config.toml
n_layer = 13
d_model = 384
n_experts = 8
experts_per_token = 1
d_expert = 528
d_shared_expert = 0
activation = "gelu"
moe_layers = [0, 1, 2, 3, 4, 5, 6, 7, 8, 9, 10, 11, 12]
router_score = "softmax"
normalize_top_k = false
routed_scale = 2.83
balance_loss = 0.00819
balance_bias = false
router_logit_norm = 1.5
init_std_router = 0.00873
lr_router = 0.000256
vocab_size = 8192
norm = "layernorm"
norm_eps = 1e-06
tie_embeddings = true
optimizer = "soap_variant"
lr = 0.00276
beta1 = 0.95
beta2 = 0.98
grad_clip = 1.0
batch_tokens = 32768
seq_len = 1024
train_tokens = 313800000
steps = 9577
dataset = "wikipedia_en"
Below are experts of layer 7 (counted from 0) of a mixture-of-experts language model. Rows are named router (the router's row for the expert) and show model dimensions 96-191. Each number is 500 + 40 x the weight over its row's rms, rounded and kept within 0 to 999. Numbers have three digits each.
After each expert's rows: a language model's description of what the expert responds to. This comes from a sample of Wikipedia text that the model never trained on.

# expert 4
router:477498417508571497595478487529460477466515483459546571581492583529519506542440381414535486532492521468495508426519512551480562507526497522495480523459511507532529506485487476473485481469470564491509470493421499460493486547513531546492483472540482482522489571503469478524483472496458502417
Description: Sports biography prose. Prepositions, articles and verbs in sports career text, such as led, played as, won, debut, "University of", "the club's leading".

# expert 7
router:421580544506533531441518496485507538583482545516470475449519518508526520542441453524504523520495468526508454527529446452488505511472534467523477457526485449525527507493539422487422441532494509460505464479474524510533534520492426506463497531524520510512433523468520521454428498495498495577
Description: Mid-word name pieces. Short letter pieces such as a, e, k, ak and ite inside the middle of surnames and foreign names, like Mengel-k-amp and Satell-ite.

# expert 0
router:460510478595500511385524402492585467576581533529492548492482501481441509575542487536588492458470532478560494515475524551510461450464501508451465493512512486473455467524499495501533502574436467566490439485533491461554524587491418479502511526518416513512528489512484490439488462440486479474
Description: Name-initial capitalized tokens. First piece of capitalized proper names and titles, often after the or St., such as St. Louis, Al(ston), Mar, Tele(kom).

# expert 6
router:532498552471558511517482585518488555494431456466489463452493465460526491531479500581425532507502497526522456499516508413456517556472554500549471578543493553457540548473527524532556557466488520477458512474570492485522430451486571465512522513509514478511533521516566515512478541546555468525
Description: Table pipes, sentence ends. Table cell separators |, sentence-final periods, line breaks and == heading markers in results tables and at paragraph ends.

# expert 5
router:521499519467466519440522540467424452553590538496468437501490445520489526444559581542427455476493544515474523425457514543537503469569428545568530471451506544601494472486486463483496458604525459446479555476510467517460501425450544523494481463426504476510563481489438548515511448489502480526
Description: Digits and numbers. Single digits inside years, scores and table figures, plus $, million and number words, and the colon after Species in taxonomy lists.

# expert 1
router:507502476574481511467576491484530468581544540542489496538481494479569493511458532494532485472491514520535537504498504538541467464492480466463500510437510418476390434491459489568528544529465486599501524565533516473538574554539581491534438511557458531455498457448530501477629498455500551501
Description: Conjunctions and clause commas. Commas, and, by, with, but, or, when, while, including joining clauses or list items in prose and credit lines such as "Written by".

# expert 3
router:568461466491447484570482494505510553381443443556491511500481489506403503479570444428456477540495502471462547549475448501480451486521490524450506504524526477461483516468558541479521440452493427494530541488505528528461508429493485494528556469464585506425472488496429481570471522527480498425
Description: Copulas and auxiliaries. Verbs is, was, are, be, have, has and also, especially in opening definitions like "X is a" and "can be used".

# expert 2
router:537502458479496465524429480451531482476558487478544542442532528534459457452550575507573508501510473487490520540456525520516533498478438531568523473477533557530536525530452589503489498436592502473529444521473512525432446473542448512485516543444418505551540522548479471476491538524553545503
Description: Closing brackets, foreign pieces. Closing parentheses and brackets, table separators, and inner syllable pieces of foreign or unusual names and words, such as Kh-mer, Reykja-vik, McC-al-lum.